config.toml
num_hidden_layers = 12
hidden_size = 256
n_experts = 80
experts_per_token = 4
d_expert = 160
d_shared_expert = 0
hidden_act = "squared_relu"
moe_layers = [1, 3, 5, 7, 9, 11]
router_score = "sigmoid"
normalize_top_k = true
routed_scale = 1.0
balance_loss = 0.0018
balance_bias = true
n_groups = 8
groups_per_token = 4
init_std_router = 0.0209
lr_router = 0.000582
vocab_size = 32768
norm = "layernorm"
norm_eps = 1e-05
tie_word_embeddings = false
optimizer = "soap_variant"
learning_rate = 0.00411
beta1 = 0.95
beta2 = 0.99
max_grad_norm = 1.0
batch_tokens = [32768, 65536, 131072]
max_seq_len = 384
train_tokens = 313500000
max_steps = 4536
dataset = "wikipedia_en"
Below are experts of layer 3 (counted from 0) of a mixture-of-experts language model. Rows are named router (the router's row for the expert) and show model dimensions 0-255. Each number is 50 + 12 x the weight over its row's rms, rounded and kept within 0 to 99.
After each expert's rows: "comes before" lists some tokens at least twice as common just after its tokens as in all text; "gets" lists some tokens that make up at least twice as much of what it gets as of all text. This comes from a sample of Wikipedia text that the model never trained on. Tokens count by the router's weight.

# expert 6
router:61 44 44 72 44 32 57 36 68 51 28 63 23 54 43 52 41 48 55 79 47 50 44 29 55 49 58 63 40 56 51 51 47 70 75 60 61 45 49 65 54 73 43 65 49 49 61 56 51 37 56 61 43 65 24 18 55 41 63 41 37 35 70 80 40 37 62 50 66 53 34 58 41 51 52 47 70 54 64 33 60 53 50 42 47 41 48 40 64 45 50 51 42 61 47 62 65 37 56 39 39 29 47 47 55 46 40 47 33 42 55 65 53 33 27 63 33 45 51 18 50 51 63 65 60 44 47 46 66 39 42 44 52 37 26 57 48 50 64 46 53 47 60 60 36 63 75 53 48 23 71 46 76 37 32 67 44 56 57 65 27 56 51 64 53 48 50 36 42 31 58 42 46 74 47 55 38 73 55 49 56 50 52 61 24 63 51 44 38 55 45 56 29 52 42 46 57 57 42 55 42 27 42 45 57 53 63 43 17 57 47 45 32 44 37 49 34 42 55 24 46 58 56 62 62 52 36 65 54 57 73 50 39 58 64 57 56 56 44 58 53 33 54 48 60 33 54 41 48 54 59 58 45 46 66 45
comes before: "\n", "\n\n", " |  | C", "andidate | Votes |", " | Pld | W", " % |"
gets: " |", "|", "===", "| ", "==", "-"

# expert 33
router:63 33 31 48 61 47 55 26 63 65 35 52 35 30 37 49 46 45 63 47 44 34 39 34 43 58 52 42 43 67 55 48 60 61 76 79 54 52 34 55 33 62 44 59 48 47 59 61 74 62 65 43 70 43 44 36 21 58 61 55 51 48 42 50 59 40 53 47 50 49 52 56 53 42 62 38 48 57 51 44 80 46 45 34 44 40 63 51 70 32 37 36 21 49 58 56 51 42 34 62 54 48 47 74 41 53 13 43 27 59 41 64 46 36 36 46 47 53 63 54 65 37 47 76 21 55 46 43 42 33 62 47 30 42 36 37 44 44 62 74 65 50 50 60 33 55 50 54 26 29 47 55 68 63 67 56 26 35 59 38 39 34 65 44 47 39 68 53 61 47 42 48 43 50 72 42 68 78 45 57 58 44 67 47 48 60 61 54 41 56 44 59 38 63 40 54 49 59 69 37 39 44 37 50 40 47 52 45 39 64 63 56 64 50 46 68 54 49 48 36 65 43 64 48 47 56 55 27 83 53 53 50 53 55 57 48 56 38 42 51 26 55 46 40 49 55 64 56 52 48 65 65 47 62 44 47
comes before: " | ", ".", "–", "019", "010", "016"
gets: "1", "2", "3", "4", "0", "5"

# expert 54
router:40 58 38 64 39 40 61 21 54 44 52 47 47 38 44 38 48 57 64 53 39 35 45 33 48 73 72 36 77 48 52 72 68 68 63 58 52 46 28 67 38 58 50 69 45 60 55 61 56 57 71 47 48 45 30 36 23 43 40 43 50 42 50 58 62 39 65 60 30 51 47 47 45 47 49 75 38 44 51 55 70 57 51 46 46 51 27 68 50 66 30 37 48 65 48 51 39 54 32 44 51 34 51 56 50 37 36 42 43 41 46 68 49 46 58 54 39 69 50 42 67 52 30 40 37 37 68 40 73 31 38 55 28 61 69 47 55 37 60 57 40 52 59 38 42 68 63 52 37 57 62 63 74 54 66 40 50 41 32 38 50 69 29 34 55 52 43 37 46 52 25 39 42 64 57 23 67 58 40 62 72 36 66 41 56 68 45 57 53 33 60 26 51 66 48 25 52 62 53 53 57 39 48 50 65 34 41 39 37 44 54 35 52 45 49 56 60 43 53 54 49 58 58 33 66 47 47 58 48 32 54 64 69 53 56 50 36 75 64 50 60 43 45 54 53 52 79 48 59 42 61 42 32 57 40 44
comes before: "1", "2", "0", "3", "6", "4"
gets: "–", ", ", " (", "-", " ", "."

# expert 15
router:29 48 36 36 43 55 55 38 65 50 56 52 54 46 38 48 54 27 62 58 46 48 36 43 50 71 66 35 46 53 50 52 37 65 64 61 47 34 41 64 25 36 55 54 33 53 69 39 57 70 66 27 48 59 39 45 44 54 59 40 61 62 28 58 46 35 74 76 33 48 36 44 38 49 46 36 58 47 48 47 50 51 41 60 58 28 43 47 46 63 41 54 43 51 62 52 56 55 21 33 46 33 43 47 54 48 50 45 52 49 38 58 49 31 74 72 48 56 57 57 53 50 30 43 44 54 48 37 64 31 31 54 38 72 58 59 29 37 58 43 49 32 62 35 42 60 59 54 33 50 63 47 50 66 52 34 56 43 46 47 38 49 38 22 62 57 67 59 46 60 26 50 17 68 53 37 61 59 28 68 50 61 72 52 33 50 32 60 63 59 56 38 54 56 61 42 41 58 62 55 45 66 55 68 51 53 47 30 32 62 58 40 64 34 49 52 45 53 51 33 71 55 66 31 59 61 54 43 41 32 58 57 58 77 31 40 62 68 52 39 34 65 54 37 53 53 54 58 37 72 67 51 63 41 61 32
comes before: "1", "2", "3", "4", "The", "American"
gets: " ", "\n\n", ", ", " a", "'s", " A"

# expert 7
router:63 50 50 58 27 50 59 49 56 47 54 73 44 42 44 53 59 52 49 56 41 34 43 51 61 68 57 45 50 56 34 73 72 70 65 46 38 50 53 60 49 56 50 52 56 53 59 74 90 50 49 60 82 45 34 61 47 48 35 47 70 37 51 51 46 44 56 51 51 53 43 55 56 75 42 40 19 58 53 49 62 66 20 59 38 50 54 45 38 46 34 63 16 52 53 51 60 63 39 43 63 49 57 40 36 39 55 40 37 61 45 52 42 45 52 60 47 81 58 42 68 43 56 64 45 31 59 35 45 32 47 56 30 49 56 75 46 60 40 59 44 39 60 38 36 54 59 49 27 52 51 35 49 55 68 50 35 42 58 40 34 62 59 56 49 39 39 49 24 36 48 40 35 64 60 47 52 75 28 61 45 48 76 55 36 45 29 52 57 42 68 51 28 50 49 51 51 56 37 54 61 61 27 72 39 35 43 60 50 35 50 45 48 25 50 53 69 55 55 41 31 51 47 46 62 46 56 48 54 35 60 46 33 52 46 52 55 49 57 59 56 49 51 52 54 59 51 57 26 61 47 68 49 46 05 45
comes before: "| ", "|", "-", "- ", "2", "="
gets: "\n", "| ", "\n\n", "|", "-", "- "

# expert 36
router:59 53 56 60 37 42 56 28 54 46 22 50 32 41 39 41 41 46 60 81 50 33 38 34 57 49 54 55 40 67 40 64 46 52 72 51 50 46 44 48 40 84 64 36 67 46 65 46 52 88 50 51 60 55 40 46 42 52 68 36 46 59 51 76 57 44 53 63 57 66 41 45 50 76 46 59 73 48 36 62 61 32 51 54 37 41 40 55 58 44 54 43 30 56 46 59 48 34 48 29 34 33 38 58 55 28 26 37 35 49 44 50 47 42 49 63 53 72 55 45 60 42 40 34 42 41 51 53 62 42 59 55 56 39 48 69 38 36 38 64 70 53 62 58 50 64 65 45 21 37 50 64 43 46 51 71 35 50 55 45 50 48 21 67 61 60 48 45 31 68 44 76 48 46 62 40 47 60 48 54 54 65 60 46 26 56 54 36 48 54 61 37 37 44 48 35 53 54 61 37 52 45 68 59 61 29 54 64 47 46 41 52 61 58 44 44 24 53 37 45 44 60 65 47 75 50 36 45 58 34 37 32 44 55 57 38 64 57 69 59 54 71 63 42 63 46 56 53 39 44 70 50 64 68 39 71
comes before: "\n\n", "\n", "=", "andidate | Votes |", " have", " take"
gets: " to", "==", "===", "=", " =", " to the"

# expert 11
router:51 31 37 55 67 43 52 22 59 55 26 38 45 55 57 37 58 58 53 53 39 54 49 43 55 57 54 52 39 78 44 44 51 47 74 52 49 53 43 36 56 72 54 28 47 39 52 53 56 60 64 47 61 55 38 48 29 36 56 39 51 50 27 83 53 34 53 62 45 46 55 64 71 52 51 62 62 63 54 39 50 59 51 37 42 44 40 37 44 57 43 63 35 65 61 42 44 47 59 45 58 46 47 70 53 53 51 40 55 40 33 64 51 41 34 55 57 82 65 21 71 44 64 45 33 52 45 49 55 28 41 35 67 49 61 47 52 65 57 28 56 47 56 30 55 44 54 54 57 17 44 48 53 64 40 53 49 40 56 63 43 57 47 38 37 48 50 20 25 37 45 54 43 54 64 32 71 43 27 46 64 41 48 72 27 55 52 43 37 59 63 58 55 59 69 19 42 67 63 44 60 30 44 39 51 80 37 44 41 44 52 41 51 43 42 40 75 44 48 48 66 60 61 50 46 40 38 66 72 63 70 51 58 65 62 54 64 70 48 54 57 39 49 45 37 54 57 63 47 57 60 48 47 52 60 78
comes before: "\n\n", " The", "000", " He", " In ", " This"
gets: ",", ".", ", ", ", the", "),", "s,"

# expert 23
router:59 45 35 40 45 36 60 29 68 39 47 63 45 49 43 58 52 26 54 61 45 50 42 46 46 70 50 56 64 55 62 60 55 68 59 69 52 34 32 46 51 47 73 51 53 56 56 64 60 59 65 55 47 36 29 41 45 63 38 43 44 35 50 82 51 45 60 61 43 62 57 47 47 30 42 61 33 68 47 31 71 61 45 49 31 38 34 25 42 48 56 52 49 51 55 59 61 63 53 47 47 34 67 54 49 36 39 45 41 59 44 60 55 44 61 64 37 60 36 49 71 57 43 57 57 42 61 34 41 49 16 49 47 45 50 54 43 56 40 62 49 58 58 67 29 61 75 34 28 42 61 50 76 62 49 45 16 41 41 51 50 51 55 53 39 49 36 48 49 38 54 56 38 79 54 37 49 76 44 48 59 54 70 47 39 36 56 38 55 47 73 20 47 59 43 33 27 56 40 38 55 57 45 26 57 29 60 49 39 42 47 43 55 44 44 50 48 48 50 49 43 63 67 58 71 42 65 42 61 43 55 93 51 56 55 53 43 62 54 74 38 40 63 50 64 55 62 50 53 60 58 32 63 49 29 35
comes before: "2", "1", "0", "3", "4", "6"
gets: " | ", "| ", "–", "; ", ", ", " in "

# expert 22
router:36 51 42 49 49 43 59 31 66 47 48 40 44 55 66 72 41 40 52 51 33 60 43 39 72 64 52 62 35 65 33 40 59 57 53 37 35 53 47 55 37 59 43 61 51 47 63 49 64 53 51 39 56 62 34 27 47 62 40 50 48 44 40 57 51 38 56 75 49 46 58 40 54 40 61 44 40 39 56 30 63 53 49 41 34 51 67 52 60 66 41 61 57 59 52 51 58 46 48 53 15 26 48 75 50 41 48 42 44 37 43 60 51 39 44 45 53 63 62 45 43 51 52 32 55 77 67 45 44 39 29 27 39 41 41 64 36 47 42 53 46 35 51 61 46 43 38 52 46 31 69 45 43 59 44 48 55 47 45 35 43 64 59 51 34 46 66 17 52 32 55 43 35 51 45 47 68 61 43 69 44 45 54 54 49 42 59 52 58 51 63 29 62 63 50 48 39 60 49 46 41 56 64 39 51 50 61 28 50 45 27 45 67 36 41 66 26 40 19 48 40 51 52 55 80 38 72 64 60 26 60 27 53 60 48 54 82 49 71 81 32 50 67 28 46 48 51 74 43 69 57 42 58 45 33 65
comes before: "\n", "–", ")", ".", " |", "\n\n"
gets: ")", "ia", "us", "ers", "a", "er"

# expert 26
router:47 44 41 57 35 49 56 51 56 63 41 61 43 30 26 55 39 45 60 49 37 42 48 43 72 56 58 57 60 40 29 76 58 57 71 59 32 62 57 45 53 56 55 50 53 57 71 65 63 65 60 49 80 84 38 48 41 42 40 43 71 46 43 73 24 45 52 51 67 49 40 59 57 53 36 61 35 64 58 49 60 56 20 65 48 50 62 40 48 60 46 29 45 53 61 26 70 48 56 52 40 53 50 52 52 61 42 36 41 43 35 51 54 45 46 49 42 77 63 54 69 31 45 58 63 50 63 49 53 15 35 56 48 42 31 72 39 72 66 63 51 52 57 42 48 49 41 67 53 46 50 42 61 63 49 53 44 32 57 48 37 69 56 56 54 42 36 51 16 18 51 40 45 67 58 53 60 59 55 49 50 47 59 47 36 44 38 47 50 39 39 53 34 50 38 56 55 61 38 49 60 42 47 52 43 56 42 62 47 50 36 47 51 24 44 59 46 43 41 54 45 40 53 28 40 56 47 48 47 09 56 32 52 63 53 78 68 48 44 39 47 43 34 61 27 50 41 63 52 60 40 45 29 46 34 59
comes before: "| ", "-", "|", "- ", "The", "="
gets: "\n", "\n\n", "-", "′", "- ", "- C"

# expert 47
router:35 43 24 45 54 39 54 31 51 49 63 56 55 32 50 24 29 56 50 53 48 49 36 32 48 72 66 53 60 56 43 43 44 68 67 56 44 52 34 31 47 60 43 34 63 49 62 45 63 57 49 56 54 50 34 51 64 29 56 49 43 32 46 46 46 42 54 71 55 63 44 39 39 39 36 62 63 59 33 30 66 42 41 44 44 50 44 31 53 67 53 53 50 54 54 62 51 49 26 54 41 31 39 39 42 63 58 55 60 51 45 47 64 41 60 52 45 58 70 49 46 30 49 33 16 39 61 32 37 32 18 59 34 57 55 60 43 34 44 57 56 38 60 59 43 42 72 40 31 38 48 44 59 49 41 50 33 47 52 58 44 46 41 39 51 60 57 48 53 39 54 56 38 68 43 33 56 78 43 66 53 60 71 54 38 54 56 44 32 63 61 28 60 54 45 39 25 53 55 51 58 62 62 66 63 64 57 62 13 46 41 45 71 21 51 55 55 43 43 60 52 45 59 59 46 41 65 63 61 44 82 62 60 76 41 47 71 62 51 48 61 38 44 50 66 58 63 47 57 64 63 69 50 53 28 40
comes before: "1", "2", "0", "3", "4", "5"
gets: " | ", " ", "; ", ", ", ": ", ") | "

# expert 46
router:50 56 32 58 54 63 50 40 53 72 59 37 33 53 48 41 54 63 48 65 47 45 45 45 54 67 71 26 57 49 41 47 50 68 53 48 60 37 17 50 32 57 33 66 29 56 52 57 60 41 61 43 61 58 42 15 38 59 39 39 62 57 66 50 53 50 63 53 17 47 49 52 53 54 78 48 45 65 44 54 51 44 46 62 33 32 39 35 41 51 27 52 60 71 52 62 41 56 43 38 39 35 63 44 60 44 40 50 54 29 42 79 48 47 58 56 49 62 59 30 74 42 68 73 44 31 61 49 50 34 41 55 46 52 38 55 53 48 53 54 45 48 63 48 53 58 54 51 22 42 46 44 45 59 55 60 26 57 33 46 28 63 35 51 49 42 58 43 37 47 41 54 37 86 45 25 58 79 33 55 62 61 58 68 54 64 59 60 30 49 57 34 48 57 68 32 46 62 37 55 66 47 54 43 54 53 43 55 33 29 36 55 50 31 50 68 44 38 44 58 38 60 48 60 68 42 63 47 67 53 61 67 56 53 49 70 47 51 56 70 50 64 62 45 53 53 65 52 53 42 68 53 37 64 40 30
comes before: "1", "2", "0", "3", "4", "6"
gets: " (", "′", "\" (", ".", "% | ", " (born "

# expert 35
router:48 51 30 51 61 51 59 41 65 73 44 54 51 45 62 52 47 60 59 57 38 57 47 41 64 70 52 46 57 73 54 44 65 54 65 38 25 42 49 57 42 56 41 53 33 36 60 60 56 74 48 40 62 57 27 35 29 66 43 48 71 30 53 65 55 42 58 86 45 50 49 47 38 48 47 71 63 49 46 48 52 49 48 49 47 44 45 42 54 66 61 64 52 56 58 57 47 64 43 41 38 27 40 63 61 51 60 51 55 43 42 58 54 13 49 53 50 52 53 51 49 58 54 48 43 65 52 42 55 36 38 44 66 36 36 70 30 41 45 51 52 42 55 60 39 49 34 43 29 31 63 41 45 74 23 44 47 47 43 30 45 74 29 61 54 47 61 48 59 33 47 53 38 49 60 46 56 95 20 57 49 41 54 68 52 45 60 46 41 55 75 26 44 59 40 53 49 61 44 54 47 62 44 38 61 22 72 42 53 44 41 30 45 42 42 34 50 53 35 59 39 59 49 49 55 39 65 48 56 27 72 43 40 42 36 46 75 58 74 66 51 63 58 45 60 40 47 56 40 65 64 41 58 50 39 70
comes before: "\n", "\n\n", "–", ")", " |", ")."
gets: ")", "\"", "),", "}", ":", "==="

# expert 0
router:65 40 46 55 37 39 56 64 69 55 37 46 46 71 33 50 34 45 57 57 45 41 41 43 67 57 57 59 41 67 69 54 44 57 56 62 64 41 49 57 48 55 47 68 46 54 60 41 52 48 66 52 41 50 17 32 57 42 60 34 42 44 55 75 34 42 63 55 57 52 45 49 51 51 42 49 56 63 42 45 47 47 50 45 26 42 62 40 44 36 56 56 38 52 52 46 57 55 34 49 29 31 52 31 48 42 63 43 47 46 50 63 66 43 44 66 25 44 50 49 65 41 58 77 38 37 45 27 34 31 31 53 53 35 42 57 49 69 41 42 79 40 42 65 55 56 72 56 36 21 57 43 61 38 54 49 39 43 64 53 40 42 63 54 58 53 49 45 48 31 49 66 40 84 41 58 49 77 56 57 43 58 51 50 24 45 63 33 36 61 32 20 43 65 52 42 49 59 38 50 44 31 51 45 59 46 48 52 12 46 35 43 60 27 46 53 31 40 63 31 50 66 60 63 57 51 47 49 59 54 71 46 40 79 63 60 60 56 51 47 48 39 51 46 57 46 55 34 60 82 75 60 55 54 41 63
comes before: "\n", "0", "1", "3", "2", "4"
gets: " | ", " |", " |  |", ") |", " |  |  |", ") | "

# expert 20
router:54 32 25 52 44 39 66 55 69 70 35 45 40 57 25 56 42 52 42 57 40 36 42 46 61 57 64 56 45 91 55 58 77 57 60 66 32 54 57 70 37 69 54 66 31 48 52 46 53 56 55 40 38 45 23 48 47 42 49 36 54 53 39 59 43 29 63 48 50 42 55 63 65 60 43 60 57 60 40 32 45 65 53 32 35 53 32 47 66 37 48 67 36 51 57 46 49 51 51 35 43 46 38 41 44 48 56 44 52 28 34 53 65 57 44 63 65 52 50 39 44 48 63 41 46 71 33 42 55 35 33 64 52 45 43 56 49 59 62 38 60 43 35 57 58 75 48 55 54 36 57 44 67 47 39 35 34 42 57 55 41 39 69 61 44 33 58 45 57 48 43 53 35 58 56 46 48 61 42 73 84 37 45 64 17 48 62 53 40 59 54 34 47 61 76 22 57 64 48 35 42 24 35 56 33 72 27 52 42 37 43 46 49 31 50 45 56 27 53 40 69 62 45 53 64 50 55 52 55 56 68 53 57 84 56 45 61 54 52 67 59 37 56 47 41 48 50 46 59 59 56 48 35 53 51 59
comes before: "\n\n", "\n", " The", " He", " In ", "5"
gets: ".", " |", " |  |", ").", ") |", "s."

# expert 78
router:55 46 41 41 41 43 63 23 67 47 36 55 33 37 34 39 52 32 55 61 46 46 48 38 45 65 59 45 53 59 54 59 44 58 72 80 73 56 31 54 22 70 31 69 53 51 61 55 65 63 77 47 67 45 39 39 31 49 68 51 53 60 46 75 64 35 45 68 40 54 62 41 60 45 82 51 42 50 38 23 71 37 43 40 39 31 74 62 65 46 41 59 43 71 55 61 44 29 42 55 61 62 57 50 50 54 48 42 17 63 41 64 55 45 50 49 42 55 67 47 67 38 42 71 41 60 48 48 38 22 53 48 55 28 53 41 40 37 56 63 56 52 57 55 63 64 56 45 37 38 55 55 54 62 34 66 32 52 58 52 40 33 63 48 46 46 52 58 53 49 46 39 38 50 77 40 54 71 41 56 57 52 62 54 52 56 45 71 53 44 42 43 40 61 46 59 47 55 58 19 31 54 39 53 35 42 43 49 29 61 38 44 53 46 38 52 45 41 55 41 44 48 66 50 47 58 49 43 62 32 48 42 52 77 34 69 65 48 39 44 37 39 50 39 30 55 66 40 45 42 61 49 53 72 36 50
comes before: " | ", ".", "–", ", ", ",", "; "
gets: "1", "2", "0", "3", "4", "5"

# expert 68
router:49 16 37 38 56 47 65 37 66 63 48 52 38 34 53 37 38 54 54 50 35 55 37 43 46 52 63 49 53 76 42 48 50 53 55 34 35 68 50 25 47 49 43 37 70 65 49 66 56 74 59 49 64 65 35 46 54 41 47 32 44 47 38 65 42 47 59 49 54 53 42 54 53 45 60 61 63 47 41 47 50 38 52 44 37 60 43 38 43 62 29 45 44 58 62 46 53 54 54 44 35 52 42 74 51 49 34 47 51 52 35 56 59 43 60 47 59 61 67 39 64 53 49 54 51 63 49 41 35 47 44 54 55 44 35 69 38 40 72 36 71 32 62 41 48 57 53 55 55 37 62 29 74 52 26 54 61 32 29 56 42 43 62 38 30 52 51 43 44 34 55 39 40 81 57 49 49 40 48 51 55 33 52 68 40 40 44 52 35 40 22 56 42 54 69 16 42 55 70 24 55 56 47 42 60 67 73 32 49 50 55 45 45 41 39 64 22 45 59 47 77 79 61 74 35 34 42 63 65 56 82 58 60 62 42 52 57 48 61 59 54 29 62 49 37 58 53 67 50 56 57 40 57 53 50 63
comes before: "\n\n", " The", "The", "==", "In ", "==="
gets: "\n\n", ".", "\n", " The", ":", "s."

# expert 8
router:54 43 07 48 58 50 50 43 60 64 46 64 63 42 39 29 61 39 44 66 41 22 51 43 50 63 50 22 66 72 50 57 53 78 52 47 56 60 26 41 50 79 36 52 54 32 51 46 86 52 71 64 58 54 45 33 47 53 63 56 53 54 57 52 36 47 61 60 34 56 44 47 51 47 65 46 45 58 53 53 58 37 41 54 39 32 49 57 59 55 56 52 28 57 50 45 69 40 33 50 51 55 43 40 53 57 46 50 31 52 48 59 42 56 62 63 54 49 47 44 54 41 34 49 38 47 37 41 59 42 42 35 62 28 42 47 45 70 71 67 62 44 66 57 51 31 60 58 37 36 53 46 42 46 38 63 46 47 59 45 43 39 65 62 35 46 41 41 47 46 46 67 34 52 73 43 55 62 58 55 40 68 64 70 53 58 45 72 48 31 31 36 46 70 65 51 17 49 56 47 46 11 43 55 46 47 39 58 43 55 45 43 47 47 43 62 53 55 59 38 47 57 59 71 46 48 52 51 66 40 57 40 42 85 43 45 78 54 48 52 37 35 54 34 43 49 65 39 37 52 51 79 62 70 56 56
comes before: " | ", ".", " |", "–", "; ", ", "
gets: "0", "3", "4", "5", "2", "6"

# expert 72
router:43 38 33 60 48 53 55 28 63 45 44 41 54 43 30 59 51 49 54 54 42 38 48 48 51 67 56 50 58 49 45 58 59 42 69 59 43 58 59 55 60 49 54 50 56 54 58 76 54 74 56 43 60 59 41 44 55 55 53 59 75 53 49 54 38 30 63 62 67 52 37 47 40 56 52 46 49 54 61 53 62 55 39 72 51 23 56 51 29 39 36 64 39 79 62 47 52 48 43 38 58 43 60 61 38 53 44 41 43 61 37 54 47 53 62 57 71 62 68 52 70 47 26 63 58 48 61 37 52 24 41 54 41 36 57 75 04 41 51 52 56 38 77 47 53 52 46 52 46 40 59 41 59 56 54 44 48 22 42 43 25 68 69 29 57 48 58 47 14 36 37 42 44 81 50 50 48 63 39 67 45 49 78 79 36 41 30 61 59 49 38 46 42 50 50 58 53 56 40 49 44 54 45 42 28 59 35 28 45 40 53 41 40 22 48 61 47 50 57 49 48 65 44 33 53 49 52 41 49 26 83 36 43 52 61 62 64 48 39 58 30 55 51 49 32 62 55 62 39 53 49 56 43 50 49 59
comes before: "| ", "|", "-", "- ", "The", "==="
gets: "\n", "\n\n", "| ", "-", "|", " *"

# expert 67
router:57 40 14 38 47 47 54 44 66 44 34 58 46 36 34 49 62 45 44 55 48 39 39 43 51 60 69 26 68 62 50 58 33 80 46 49 62 65 25 58 48 81 52 44 45 40 51 66 89 59 71 56 81 51 37 34 55 49 41 50 64 52 41 55 44 42 59 65 32 63 51 58 35 54 51 46 69 56 55 50 36 65 46 78 44 33 61 58 46 36 62 48 36 48 56 45 68 50 38 39 53 56 29 39 55 49 37 44 40 53 50 61 61 60 52 60 65 71 42 39 42 69 43 54 55 45 53 43 42 39 47 14 55 41 56 45 60 63 58 64 83 48 70 49 56 39 63 61 41 45 61 57 44 38 47 45 52 44 56 38 43 49 69 57 45 45 32 25 49 44 55 70 31 56 51 55 47 60 54 46 54 62 61 70 42 61 40 58 52 38 23 51 56 59 58 30 15 55 52 47 53 31 50 61 48 58 43 50 39 59 53 42 48 51 44 62 60 44 37 36 50 50 64 62 48 43 46 65 44 38 55 45 37 77 40 53 81 56 30 46 55 52 52 22 43 53 49 45 41 57 47 58 57 60 51 52
comes before: " | ", ".", ", ", "–", " |", ","
gets: "6", "5", "4", "3", "7", "8"